config.yaml
d_model: 128
normalize_top_k: false
lr_router: 0.00122
lr: 0.00714
Below are experts of layer 14 (counted from 0) of a mixture-of-experts language model. Rows are named router (the router's row for the expert), down (a neuron's output weights, with its number) and show model dimensions 64-127. Each number is 200 + 20 x the weight over its row's rms, rounded and kept within 0 to 999.
After each expert's rows: "comes before" lists some tokens at least twice as common just after its tokens as in all text. This comes from a sample of Wikipedia text that the model never trained on. Tokens count by the router's weight.

# expert 25
router,206,217,209,200,219,208,198,178,187,208,211,191,186,195,206,183,206,214,204,228,171,204,197,195,220,180,204,218,221,224,208,223,161,215,217,251,201,186,218,186,199,179,194,206,231,194,180,197,205,199,202,227,197,208,250,206,206,198,200,201,174,173,185,170
down0,169,196,231,200,207,200,206,223,187,194,203,193,240,191,219,199,192,161,198,188,203,209,200,197,205,216,175,230,174,221,207,194,188,219,185,225,189,210,224,196,166,199,204,177,240,202,196,187,216,212,188,182,193,195,232,216,221,194,228,175,216,170,159,183
down1,197,233,189,201,208,236,158,239,189,211,205,200,205,212,197,223,191,203,214,174,228,186,192,210,199,223,189,184,155,198,189,185,168,212,228,198,212,201,226,208,190,237,228,220,156,184,199,209,212,203,186,245,206,201,256,229,204,200,190,227,156,212,224,187
down2,206,217,179,179,166,228,177,211,203,229,174,216,204,200,225,196,193,176,229,186,189,180,175,193,219,178,184,203,183,180,217,204,216,212,189,202,247,213,201,198,221,224,191,202,173,178,175,198,172,205,186,230,208,189,221,237,230,166,200,209,179,205,187,204
down3,199,206,192,216,196,206,203,185,178,164,180,193,197,184,163,206,180,223,169,179,191,229,231,184,189,185,207,159,205,199,205,204,177,180,201,239,220,181,186,166,214,220,187,171,185,194,194,186,197,157,202,188,211,214,243,174,195,214,250,203,180,183,205,179
down4,191,178,186,177,219,195,167,204,211,204,198,178,232,184,176,214,205,160,210,193,184,183,192,221,181,178,186,214,187,218,199,206,202,190,195,195,196,216,187,217,215,236,214,213,187,208,180,213,198,170,204,181,180,206,230,230,204,164,178,209,192,184,207,187
down5,241,160,207,168,215,201,200,172,181,190,222,175,221,175,172,224,220,181,196,202,188,167,226,220,190,217,185,214,193,198,223,186,234,212,213,180,144,206,216,190,171,220,222,219,204,194,213,200,210,246,220,210,204,215,159,182,192,197,218,180,199,189,211,215
down6,223,180,241,168,197,181,236,198,209,158,201,171,193,174,192,212,166,194,199,233,212,201,206,225,190,224,214,180,216,212,158,217,185,209,190,204,211,170,202,197,164,220,238,226,187,196,203,184,208,212,181,173,193,214,199,219,233,165,208,187,201,218,211,171
comes before: ",", "0", "9", ".", ")", "8"

# expert 23
router,223,215,188,210,205,205,167,188,183,176,206,190,218,206,196,225,182,228,196,216,243,205,168,203,206,209,182,213,196,190,180,185,188,226,204,196,204,203,201,209,221,207,198,202,171,157,177,218,176,197,207,163,264,206,214,179,179,223,222,222,213,208,229,192
down0,206,175,192,209,232,224,179,199,203,194,192,215,207,191,201,206,216,191,229,177,217,198,229,193,184,195,158,201,189,174,209,220,184,173,210,232,220,216,180,200,178,193,177,205,170,211,198,228,205,234,246,227,229,207,193,197,191,217,213,210,186,222,203,193
down1,225,207,214,202,176,213,183,203,202,226,179,180,181,170,212,208,206,210,223,209,208,227,202,190,198,221,203,182,215,225,208,224,217,203,161,215,196,203,171,197,235,225,228,234,202,181,193,161,196,227,194,181,126,199,189,206,179,207,234,169,170,203,173,215
down2,219,209,221,165,210,195,188,211,187,212,224,209,209,223,207,210,218,209,217,209,208,202,217,185,213,182,220,222,204,175,211,232,183,181,184,156,220,198,224,187,213,217,171,198,212,197,212,197,205,176,220,170,171,233,227,218,212,187,211,155,189,164,185,185
down3,179,179,219,187,214,210,218,197,167,183,194,207,173,201,167,197,194,171,219,214,212,158,196,238,189,190,157,190,189,201,206,189,224,219,211,209,219,178,150,217,219,256,206,177,214,181,217,210,233,230,226,203,203,161,163,198,171,189,205,217,207,209,251,187
down4,210,205,148,189,173,202,202,222,178,210,224,206,199,174,213,224,205,201,249,205,210,198,186,187,175,213,201,234,198,218,171,172,180,208,190,186,198,186,196,221,207,208,185,186,189,199,218,234,173,182,183,204,209,189,194,179,218,220,198,232,199,203,213,180
down5,161,190,191,170,164,184,240,194,218,205,162,210,230,220,224,182,185,211,185,209,218,246,182,189,207,190,174,180,218,209,210,245,192,188,216,201,216,224,226,227,176,204,226,223,191,202,212,168,216,216,214,194,217,171,216,183,148,207,209,162,192,188,203,228
down6,205,241,208,200,191,230,175,201,192,203,195,205,174,190,202,195,215,210,204,241,212,213,180,211,171,189,192,199,188,231,190,193,202,188,237,204,181,185,158,207,188,205,213,233,202,187,221,200,179,212,150,188,175,202,227,248,241,194,169,250,177,191,197,195
comes before: "ation", "ed", "al", "ing", "ated", "ate"

# expert 18
router,216,224,166,203,200,219,222,200,206,238,220,179,176,174,210,212,209,210,214,238,236,208,184,184,208,211,203,202,201,198,185,186,185,183,183,150,172,213,156,202,205,255,203,182,175,210,186,223,230,197,204,206,217,207,202,171,214,199,216,210,221,208,206,213
down0,194,235,191,184,189,217,189,192,182,172,169,189,189,202,221,172,208,222,215,181,180,218,189,218,209,203,184,198,199,194,171,214,213,198,187,232,201,228,180,222,216,196,209,158,202,212,238,204,194,223,186,163,179,215,218,216,175,194,184,216,171,224,204,154
down1,221,235,179,188,209,161,224,230,238,162,184,201,175,188,210,220,227,198,191,224,193,202,202,210,188,219,204,193,198,195,204,185,244,199,207,200,202,156,189,193,232,187,220,207,185,204,225,222,196,170,202,210,188,202,199,220,210,223,185,211,191,183,178,160
down2,183,202,180,181,232,220,176,193,198,187,239,222,201,199,186,240,144,202,194,203,185,192,190,228,201,220,204,192,214,188,195,227,210,181,225,215,213,209,252,226,216,169,158,200,221,195,180,208,183,199,209,225,219,197,180,215,207,244,216,199,190,193,229,188
down3,198,189,240,171,186,199,189,195,176,206,194,229,210,184,196,211,210,195,196,211,174,219,230,192,220,207,205,226,226,218,181,264,199,191,170,195,181,193,203,171,208,172,204,190,189,235,192,197,242,193,207,200,201,182,223,208,186,195,179,172,193,169,148,216
down4,201,161,224,161,194,166,197,203,169,160,204,186,229,177,249,198,227,241,206,180,200,227,193,206,186,201,186,213,220,211,236,200,181,196,192,212,194,220,209,172,211,188,218,208,177,189,200,212,174,209,195,163,191,194,187,199,175,168,194,161,193,175,182,204
down5,220,224,176,162,192,170,201,188,168,217,202,221,193,180,172,186,220,199,214,212,190,205,208,222,228,167,208,220,224,213,193,201,201,232,188,184,232,222,205,173,218,192,190,153,227,209,211,212,201,200,217,210,228,236,204,188,237,195,188,192,209,198,215,186
down6,199,182,202,191,195,231,185,207,186,190,212,196,170,172,200,217,230,192,204,182,220,200,176,150,191,194,210,171,208,158,198,193,202,206,196,204,190,216,236,199,238,226,198,215,207,224,199,207,199,190,225,195,199,229,222,215,226,180,222,250,229,205,187,193
comes before: "er", "ed", "ing", "y", "or", " of"

# expert 17
router,201,198,236,217,184,179,178,193,224,190,173,187,200,190,189,195,199,178,251,172,191,205,223,170,178,182,201,199,184,221,195,222,189,186,201,222,192,197,135,234,219,218,224,197,234,213,211,166,243,237,195,228,176,216,217,194,211,189,210,177,212,175,194,188
down1,215,174,217,169,196,193,167,204,210,192,209,207,175,219,233,201,242,194,201,215,212,160,176,230,199,204,177,191,200,170,190,226,208,211,189,195,215,226,224,181,215,222,215,211,188,218,199,216,162,161,242,195,205,184,207,190,176,212,176,194,208,202,193,177
down2,221,201,194,164,210,209,183,237,238,221,244,185,228,208,230,235,147,196,200,216,215,214,194,240,198,204,188,192,182,193,225,195,177,190,193,208,223,168,156,193,203,211,194,177,201,186,184,212,213,192,211,205,224,170,199,209,223,182,190,210,209,189,212,203
down3,200,184,207,191,198,263,203,203,202,208,205,197,201,201,199,213,178,181,176,254,205,203,172,252,219,219,210,175,204,211,224,190,184,180,190,186,171,215,192,170,200,199,177,171,198,207,212,224,214,173,210,187,245,159,213,184,226,218,188,174,207,212,227,178
down4,201,198,167,201,220,207,216,206,222,201,183,160,241,187,172,212,198,249,201,189,177,213,190,176,175,222,195,184,184,204,207,157,180,189,199,206,193,209,163,205,187,219,172,184,198,207,206,189,193,207,169,206,168,220,230,211,209,190,195,210,196,213,189,194
down5,207,219,189,169,183,213,189,184,169,234,208,232,177,171,208,191,179,222,215,207,203,190,192,190,215,214,245,189,148,182,211,230,214,190,187,236,216,203,167,191,207,166,218,183,211,216,187,196,200,217,211,206,183,234,179,216,202,206,239,204,186,188,183,194
down6,209,220,159,191,243,191,219,175,175,207,213,193,202,228,215,184,197,207,182,203,179,206,181,241,184,191,188,205,192,195,172,196,209,220,197,222,178,218,176,198,163,189,197,184,213,230,219,178,214,209,191,196,180,211,242,158,214,214,225,197,174,218,205,190
down7,231,181,179,208,204,197,185,201,184,169,193,180,216,180,221,187,206,199,180,190,208,188,213,226,208,168,198,224,211,182,172,214,198,177,190,204,188,189,239,192,190,209,162,240,226,241,211,222,181,211,166,164,191,209,187,209,183,208,207,205,200,214,197,168
comes before: " the", " a", " his", " her", " an", " its"

# expert 33
router,214,189,167,202,179,188,197,189,201,184,217,218,204,218,189,213,205,183,226,187,180,207,193,229,189,180,225,179,186,211,201,193,195,194,180,194,206,240,192,155,200,193,195,203,222,197,179,199,194,219,166,216,215,243,177,210,195,202,227,194,209,224,233,201
down1,210,204,199,174,169,159,206,189,209,179,200,193,191,203,203,199,230,209,224,197,194,189,206,186,226,188,179,190,200,226,182,181,233,232,225,198,202,233,260,211,186,210,198,174,169,205,201,203,213,230,186,235,203,218,155,191,186,220,179,177,198,217,201,212
down2,186,228,176,214,213,223,224,176,196,189,221,195,191,190,189,189,232,208,170,189,187,211,201,180,206,204,199,174,195,193,233,242,193,190,181,209,183,179,215,170,217,204,197,177,229,200,136,209,226,205,214,217,225,184,214,195,225,196,177,153,185,200,173,175
down3,199,203,228,204,237,197,218,200,181,181,183,166,199,202,178,217,184,177,213,146,204,193,202,224,165,202,203,203,186,230,211,189,186,230,194,158,190,201,208,225,215,196,220,229,217,209,218,186,217,184,184,199,156,189,197,213,196,178,175,170,225,194,199,218
down4,195,194,182,228,182,193,229,182,196,198,194,191,205,237,184,196,187,215,220,254,193,204,160,216,186,183,182,216,172,211,212,204,210,199,231,238,206,191,229,199,228,193,163,217,189,190,207,205,224,196,178,220,202,198,173,179,207,179,234,179,202,184,201,227
down5,219,198,192,204,233,218,208,231,233,232,188,236,173,195,203,183,206,196,161,188,210,209,199,221,186,196,178,185,205,155,215,245,230,202,214,212,196,220,182,203,225,217,167,197,189,191,187,206,209,206,184,230,196,197,220,187,202,208,200,215,205,193,182,234
down6,225,247,207,188,227,150,217,181,211,192,213,207,189,200,198,210,181,205,170,217,202,213,192,169,225,211,192,178,225,190,213,179,242,167,196,216,170,191,246,194,190,196,229,169,203,217,201,190,216,199,214,231,201,213,190,182,166,195,216,201,189,166,178,223
down7,205,187,208,163,215,181,206,228,168,181,194,201,235,198,234,201,210,196,184,179,213,215,187,193,194,207,190,199,199,190,240,215,195,177,148,201,191,213,192,195,235,172,189,206,198,209,188,196,187,191,192,213,202,173,229,222,231,185,188,202,214,176,154,169
comes before: "s", ":", " of", " |", "==", " in"

# expert 27
router,156,151,174,167,196,177,221,147,190,193,196,180,161,193,211,181,207,209,202,188,225,181,172,188,192,212,190,227,215,214,180,228,193,211,216,183,171,183,209,150,200,205,195,210,170,180,192,242,204,190,249,197,198,210,221,203,204,203,200,189,207,177,214,225
down0,223,245,158,177,197,196,195,225,152,217,219,224,156,217,192,205,197,182,227,211,206,200,204,207,187,191,181,162,173,215,211,209,175,191,191,208,158,217,238,191,188,202,200,186,194,176,204,200,189,233,242,215,200,215,207,193,211,205,167,222,199,231,184,186
down1,244,175,218,206,176,202,179,187,231,198,207,198,239,217,183,167,152,191,211,198,190,197,229,206,197,198,221,178,219,199,192,225,199,193,158,204,239,205,173,227,203,210,194,198,218,186,169,249,214,207,231,200,190,182,231,193,212,217,165,175,190,180,246,176
down2,181,240,216,185,197,180,210,205,180,169,215,195,238,191,195,192,186,188,156,180,200,197,184,194,187,213,208,213,199,208,187,231,212,198,174,202,217,207,204,250,205,205,208,187,169,197,218,234,186,211,215,184,212,229,195,189,193,229,193,185,198,179,211,149
down3,214,217,216,193,218,216,194,217,212,214,183,190,204,227,198,207,196,203,195,228,226,211,172,198,193,173,210,187,183,165,224,193,203,189,201,232,206,199,182,219,203,206,232,216,245,255,191,186,205,209,182,159,192,187,195,209,187,179,219,194,193,192,156,202
down4,206,219,203,195,208,232,179,221,184,215,213,204,202,186,174,198,176,153,191,182,195,170,244,199,195,192,231,168,202,213,256,206,207,205,209,193,235,200,201,176,192,229,174,200,189,246,180,205,182,199,217,210,190,173,208,197,221,229,198,191,237,220,215,206
down5,195,224,166,223,204,177,214,217,232,170,181,193,204,221,189,184,207,165,205,199,219,236,197,192,199,208,196,175,180,207,208,211,212,199,190,218,190,248,221,206,209,217,215,230,162,214,198,188,217,211,216,225,180,183,195,213,182,198,194,195,164,196,211,166
down6,225,246,209,204,197,211,149,181,224,249,193,215,208,223,174,216,205,208,223,194,216,195,186,201,191,220,196,198,236,185,203,210,192,196,195,191,208,194,240,243,163,196,176,190,196,204,214,228,194,224,229,202,200,171,224,156,182,205,203,224,204,174,208,209
comes before: ",", " (", " |", "'", " and", " ="

# expert 35
router,185,212,219,234,219,230,179,211,184,202,208,207,162,210,180,213,190,190,201,187,174,220,189,230,206,203,215,202,214,168,188,186,184,163,222,225,181,196,227,219,196,177,201,215,161,190,189,228,170,233,165,220,179,181,219,191,184,179,172,197,174,193,205,189
down0,233,176,184,220,216,189,211,195,259,212,204,189,201,184,197,196,162,212,190,191,249,181,222,183,186,205,220,181,237,190,197,225,196,185,199,206,211,208,230,218,206,207,206,215,223,194,194,193,198,233,171,255,210,197,218,167,190,254,207,217,182,195,199,219
down1,196,238,166,190,176,164,197,187,184,189,209,206,205,218,171,189,196,233,167,204,223,198,169,186,213,208,227,196,190,187,195,203,189,173,185,176,158,179,203,206,234,205,205,216,189,196,210,206,189,189,209,262,163,215,208,171,215,213,206,202,194,213,221,156
down2,205,221,245,175,184,199,194,214,211,213,176,167,189,199,206,183,177,198,176,211,229,189,205,238,184,203,211,181,202,200,219,213,208,210,160,204,191,203,195,221,180,199,197,196,173,188,177,192,217,214,202,188,233,206,226,206,215,193,185,194,198,184,180,235
down3,182,228,181,192,207,196,191,193,227,194,213,235,226,195,195,202,227,194,177,166,181,220,206,210,228,177,217,189,186,247,167,224,236,197,179,208,184,222,192,205,175,189,166,147,193,188,199,164,199,175,187,217,205,221,227,174,187,243,204,210,145,202,219,193
down4,194,210,194,212,213,204,172,165,202,181,207,218,219,202,163,186,199,200,217,197,202,185,189,188,250,192,234,196,224,211,178,232,175,209,174,212,185,211,235,227,206,190,165,203,208,178,188,227,213,195,180,189,197,214,203,206,227,188,241,211,221,224,207,193
down5,200,229,186,183,203,194,175,196,188,223,198,148,214,173,217,202,212,242,173,155,202,188,247,210,172,181,207,174,166,182,198,196,194,169,198,244,202,207,167,214,193,204,204,193,217,231,238,220,230,155,207,230,208,217,205,231,180,213,213,205,201,193,216,226
down6,205,226,209,223,197,218,195,215,183,181,217,240,164,201,253,197,202,169,196,187,192,203,221,186,204,189,204,182,185,213,162,226,203,202,189,206,190,216,196,207,219,174,196,183,170,224,203,169,227,200,198,247,179,192,192,228,203,164,205,189,182,190,217,197
comes before: "1", "2", "3", "4", "7", "8"

# expert 41
router,231,206,249,180,229,217,204,213,186,160,228,188,190,175,189,192,237,222,202,224,217,207,194,209,190,203,203,221,211,200,220,156,219,218,182,194,185,214,191,215,198,215,211,201,232,195,176,169,227,175,167,206,201,159,196,206,197,209,209,170,207,178,166,202
down1,167,206,230,190,210,187,170,235,219,197,221,212,229,186,218,207,229,219,236,212,201,216,222,187,221,199,213,241,192,225,229,216,205,218,184,194,201,164,196,194,234,196,191,219,186,221,188,223,219,184,190,208,183,205,200,214,181,181,181,184,202,185,160,201
down2,244,210,176,224,226,216,180,183,239,211,212,183,224,198,206,202,193,193,173,215,203,194,226,192,218,189,225,226,181,209,175,194,224,177,214,196,238,195,198,203,179,159,209,208,181,157,219,195,157,211,219,216,199,201,184,216,203,196,210,188,219,173,193,245
down3,165,168,176,152,205,183,190,140,195,208,202,206,233,193,213,217,198,217,215,212,202,153,237,183,209,178,217,203,209,210,221,229,219,218,219,157,175,181,210,171,213,196,177,213,195,226,218,174,192,205,191,223,207,170,216,207,196,182,197,177,211,196,213,188
down4,183,226,166,194,225,238,204,205,218,193,180,197,196,191,183,195,183,207,202,199,183,198,236,217,189,185,207,173,213,175,194,181,195,150,182,194,226,204,203,208,185,197,199,236,170,185,212,169,210,214,212,236,225,198,235,220,226,196,227,207,167,220,186,185
down5,167,195,193,225,215,194,211,205,247,157,185,195,197,212,184,227,191,195,170,210,230,188,231,212,189,216,204,211,208,189,176,237,184,172,198,181,205,209,170,227,213,210,224,201,191,195,188,226,216,174,204,204,218,221,206,198,203,184,213,204,211,188,202,203
down6,205,182,203,215,166,175,228,182,179,224,204,199,177,187,211,193,223,175,197,163,172,184,221,197,221,210,188,189,189,198,212,182,179,166,248,179,188,204,245,210,196,180,215,192,188,196,200,197,200,170,185,232,222,177,180,185,214,207,187,214,243,193,223,225
down7,196,236,214,227,180,212,199,212,197,166,195,226,187,201,214,192,201,168,221,218,219,201,192,209,181,202,206,210,216,212,243,183,171,202,214,190,203,178,185,203,200,175,205,187,182,220,180,218,195,228,179,193,192,178,203,172,223,227,203,224,177,203,197,186
comes before: ".", "'", "in", "r", "ra", "re"

# expert 26
router,157,205,214,213,207,232,212,191,208,211,199,207,205,220,198,176,193,210,166,200,218,226,187,214,214,204,258,183,225,202,188,208,194,161,220,211,170,182,249,205,199,194,230,189,206,199,208,221,209,253,189,210,188,166,177,167,197,195,217,183,187,225,213,155
down0,201,174,188,163,174,211,211,173,178,193,209,186,192,152,197,176,179,213,188,201,182,207,172,214,208,208,226,223,206,213,226,201,199,194,182,237,211,217,224,176,209,190,219,140,214,189,196,217,211,195,196,208,196,209,172,216,214,195,187,186,201,188,206,189
down1,233,245,200,200,173,244,209,202,216,169,206,198,191,194,210,207,213,180,184,188,180,224,209,195,200,160,242,231,200,176,164,197,207,245,181,178,214,201,202,228,175,244,182,201,188,208,174,203,168,187,191,237,215,202,190,239,194,201,213,194,165,224,175,196
down2,209,174,201,215,229,207,208,214,224,214,215,221,237,215,247,195,233,202,185,192,232,197,160,216,223,190,208,166,201,203,213,194,198,202,205,213,154,198,218,204,187,162,198,207,184,235,208,181,189,166,217,191,228,196,188,230,188,226,169,214,225,231,232,158
down3,204,168,216,167,187,216,178,201,197,212,177,184,226,179,189,237,157,214,173,228,184,195,184,198,204,186,206,210,163,187,176,182,198,205,169,184,219,198,216,207,161,203,234,186,208,214,174,178,249,203,179,211,202,214,167,221,187,193,206,192,206,191,191,195
down4,201,172,237,209,195,188,232,170,220,206,187,234,210,184,197,183,205,180,222,204,226,221,239,157,201,195,230,186,202,223,198,228,204,189,197,183,185,195,212,189,203,208,156,219,198,232,201,198,220,193,198,204,198,191,202,221,194,229,214,203,196,238,186,201
down5,181,180,188,191,212,181,210,176,218,208,200,194,190,159,204,216,214,185,206,205,152,201,171,204,215,170,181,216,154,215,154,200,238,199,197,227,156,205,256,215,203,175,218,224,186,196,216,174,211,219,181,193,203,191,200,212,216,184,197,208,201,195,193,194
down6,211,217,201,211,166,189,197,194,177,212,190,172,175,217,175,153,196,199,227,162,205,190,225,239,214,168,185,184,203,150,225,204,200,240,209,190,199,189,222,208,201,181,219,237,217,204,205,184,219,188,200,178,217,166,181,180,202,204,206,204,209,200,220,199
comes before: "1", "2", "e", "en", "ad", "st"

# expert 16
router,178,194,176,174,186,197,204,204,228,235,198,197,190,175,188,190,208,190,194,222,201,227,202,157,167,199,190,165,199,239,207,181,203,182,209,219,226,191,161,206,190,197,188,189,215,223,186,226,257,168,197,207,196,221,197,193,199,196,215,199,213,209,194,159
down0,216,168,186,229,255,213,197,209,201,204,182,224,198,214,238,193,208,202,184,220,229,199,182,185,163,244,208,218,195,212,174,202,221,210,211,163,210,230,194,204,213,191,193,207,236,198,224,200,189,222,195,232,207,177,243,228,210,200,202,206,177,223,195,190
down1,177,199,186,196,225,197,190,247,214,182,169,206,218,196,198,207,195,189,183,192,227,203,205,182,201,167,223,199,205,171,193,218,203,205,173,194,235,204,167,220,158,195,205,206,233,220,228,196,235,214,211,195,209,176,233,208,191,202,190,224,196,220,184,216
down2,171,196,220,190,200,220,209,213,172,158,214,205,181,225,204,183,168,200,210,189,174,192,194,205,191,210,185,209,207,175,243,205,173,227,209,171,193,224,196,215,225,205,180,248,165,180,192,197,179,209,191,209,227,212,222,230,202,217,168,193,181,193,190,220
down3,156,169,181,199,216,217,174,185,208,197,204,196,195,201,226,224,196,197,226,243,190,199,240,192,154,185,175,214,186,209,210,191,211,203,182,174,186,209,209,218,205,187,192,210,191,178,215,180,209,179,205,174,224,212,173,211,209,193,192,159,184,218,195,181
down4,165,218,210,197,205,231,184,195,229,223,167,226,195,209,182,196,203,192,265,204,209,209,228,196,223,170,193,208,215,193,217,198,258,213,206,254,167,185,189,228,172,199,206,196,199,201,205,160,205,162,185,175,212,199,204,212,178,206,179,197,193,225,191,190
down5,156,216,264,201,186,206,234,184,232,177,182,201,217,198,196,174,177,201,208,173,192,210,217,193,190,211,212,205,207,221,204,183,219,202,208,233,176,173,172,242,215,208,180,194,216,203,194,210,205,201,192,188,185,219,194,194,169,184,220,190,195,198,252,183
down6,204,212,186,187,195,194,209,184,157,186,203,208,243,199,195,200,221,191,170,184,213,204,230,187,211,185,210,194,217,243,236,169,207,199,211,194,207,194,191,197,208,205,210,188,192,195,189,160,187,230,207,202,193,192,188,178,192,197,192,178,215,171,199,195
comes before: " to", " the", " in", " a", " by", " that"

# expert 19
router,174,195,257,179,192,198,167,191,214,194,194,178,190,200,181,191,199,176,215,210,199,199,214,190,196,187,179,190,173,210,189,204,228,184,220,225,195,194,178,207,228,162,197,202,232,229,198,177,199,225,183,207,165,212,226,209,175,207,189,174,194,195,208,198
down1,210,219,240,180,189,202,222,181,215,219,210,178,218,174,212,221,170,195,230,195,193,194,214,177,193,214,192,209,216,225,196,189,189,169,176,181,153,213,233,178,196,202,227,212,253,186,219,201,187,223,180,157,174,219,197,196,175,194,212,194,187,202,176,198
down2,198,203,214,165,197,211,176,211,201,219,187,208,243,223,207,196,181,225,173,200,185,210,194,191,204,199,160,199,191,219,186,223,195,201,211,202,166,208,206,186,207,215,227,200,144,210,230,226,187,210,205,204,192,192,222,198,188,169,211,204,218,191,179,219
down3,177,217,170,192,196,206,219,221,243,219,214,174,220,197,185,209,162,230,234,172,218,213,209,183,205,235,226,213,194,207,214,199,222,242,200,222,213,200,227,166,200,165,186,206,196,209,188,212,184,207,226,192,185,211,191,179,194,201,243,195,215,158,185,159
down4,205,210,233,208,203,224,211,241,172,221,176,216,218,203,208,190,196,175,248,202,199,215,248,195,210,183,229,229,202,209,213,202,211,198,222,174,201,201,218,190,192,190,216,200,196,233,209,213,226,212,194,197,187,214,243,225,191,227,227,225,216,211,184,218
down5,183,185,163,207,198,175,213,205,208,205,211,204,191,204,200,170,190,192,197,199,172,190,240,237,217,188,187,215,199,174,198,160,188,229,237,184,177,228,210,206,162,209,197,221,174,200,171,167,197,187,212,179,211,175,194,198,202,219,193,164,169,229,190,206
down6,162,208,173,171,224,190,173,185,204,215,222,165,249,184,189,226,195,190,209,236,197,176,187,196,190,197,228,230,205,213,232,212,213,200,233,208,214,184,199,228,224,210,190,199,199,213,172,187,174,213,204,217,238,201,154,189,232,219,208,184,206,184,195,202
down7,188,191,184,165,208,180,216,191,167,221,169,211,210,207,200,181,199,226,212,203,194,185,173,228,198,255,229,206,206,233,188,194,213,204,209,219,180,193,201,205,226,157,213,199,188,206,201,161,172,216,199,213,247,199,205,220,219,212,201,198,197,195,207,204
comes before: " the", " ", " a", " his", " their", " its"

# expert 7
router,194,191,197,218,213,241,189,213,205,212,193,158,218,187,195,167,206,202,194,216,192,206,186,225,195,204,260,218,195,210,176,215,222,142,210,226,186,208,226,225,214,208,223,174,207,221,170,213,211,251,178,204,193,219,184,176,212,197,206,188,190,203,202,179
down0,202,224,203,180,167,208,166,193,187,204,195,196,216,222,176,201,200,234,199,226,198,227,205,185,227,206,198,195,213,203,233,197,226,237,210,163,178,197,187,203,231,215,217,234,217,209,228,230,202,210,200,230,208,204,201,218,206,186,175,233,220,197,205,202
down1,205,217,208,206,233,182,205,166,194,207,196,204,201,205,193,217,171,162,190,222,197,187,211,202,182,197,210,208,207,178,172,198,224,206,199,183,201,209,173,212,222,207,224,227,194,218,168,195,221,186,186,209,189,213,178,187,194,192,210,145,203,195,169,198
down2,191,235,198,197,182,160,231,206,212,161,207,210,198,206,185,218,179,187,242,193,218,168,189,209,190,200,233,188,166,207,187,171,179,171,164,192,204,217,222,196,220,173,189,225,201,209,193,197,196,231,160,222,217,195,200,212,205,158,193,194,220,206,234,192
down3,216,216,196,237,221,163,194,202,185,182,189,211,214,222,226,221,219,221,207,186,197,184,207,220,207,208,188,209,220,212,199,150,208,227,233,198,215,209,196,145,146,213,184,164,186,245,191,195,166,180,189,176,226,209,220,193,217,197,213,200,196,173,192,238
down4,220,210,195,229,236,210,224,191,211,189,201,160,205,180,170,192,169,183,199,214,190,191,220,220,187,203,215,198,190,203,172,169,187,205,240,177,200,187,226,163,214,216,265,243,194,199,217,195,193,219,221,190,222,176,186,189,172,235,168,195,215,182,205,185
down5,212,198,175,181,192,214,212,187,249,198,175,183,195,196,216,192,180,179,194,217,248,201,215,186,217,190,193,198,198,195,207,231,213,217,178,250,202,227,194,230,198,217,190,214,179,198,198,174,199,193,191,179,203,197,246,214,205,198,217,245,211,220,162,195
down6,211,185,210,200,194,219,207,200,212,206,173,216,208,180,169,172,186,202,236,166,190,169,189,206,183,217,213,217,188,184,198,187,202,168,213,229,174,219,219,199,226,166,181,206,215,198,201,179,233,231,201,162,204,199,233,216,194,163,223,202,216,200,203,222
comes before: "1", "2", "3", "4", "5", "6"

# expert 10
router,205,191,150,181,179,174,181,215,219,238,179,217,201,205,184,201,153,185,219,227,190,210,219,191,181,183,233,200,175,225,211,192,173,166,209,190,194,212,210,191,224,227,171,217,229,232,194,211,194,230,203,205,224,183,178,217,193,198,220,194,203,221,198,189
down1,189,218,181,201,200,233,188,189,189,227,209,192,184,222,174,195,219,201,218,225,221,207,200,193,203,160,202,181,214,155,211,173,185,186,185,224,232,232,170,215,214,238,163,195,202,190,196,241,195,197,226,217,214,210,196,179,226,218,218,219,220,205,232,198
down2,189,198,176,179,171,201,180,219,182,163,197,195,203,204,201,191,195,183,182,213,177,187,199,229,208,179,189,184,188,163,170,197,189,168,199,198,210,216,175,179,258,178,202,158,249,206,184,190,213,164,235,211,222,197,182,198,206,206,186,231,224,186,211,200
down3,208,193,207,191,198,181,172,195,224,211,181,194,195,204,193,211,215,214,199,211,227,207,245,169,175,195,178,200,184,198,219,219,181,215,181,181,184,180,185,209,200,202,228,181,227,233,203,198,227,195,207,169,196,198,208,197,197,160,220,180,200,187,192,215
down4,168,204,210,191,201,235,193,207,192,209,201,209,200,190,218,181,170,189,163,172,178,211,220,217,213,209,155,238,194,156,195,187,207,220,197,181,206,209,187,203,193,215,181,164,209,191,189,204,207,166,218,194,213,177,188,237,171,197,168,182,185,189,181,229
down5,177,222,227,185,196,213,190,182,188,192,197,195,206,190,220,217,190,169,195,173,172,189,158,195,204,198,181,211,197,153,206,200,215,211,219,202,213,209,196,183,170,190,184,220,223,198,185,200,224,207,198,146,203,239,217,203,186,203,192,181,199,198,207,175
down6,247,185,202,177,208,196,198,193,188,200,199,192,200,188,205,197,191,204,195,194,212,170,188,189,246,214,220,214,205,171,195,172,204,188,188,218,191,177,198,147,186,176,179,197,209,193,204,230,193,199,187,215,210,225,207,209,234,180,204,202,176,194,182,179
down7,244,250,223,204,188,245,180,220,206,192,173,193,190,170,182,232,199,197,197,213,229,215,216,221,171,205,183,194,194,218,135,212,207,215,197,201,178,167,171,240,177,211,189,188,181,209,216,172,198,167,216,200,224,204,191,221,164,204,200,174,211,190,206,229
comes before: "s", "ing", " of", "ed", "d", "er"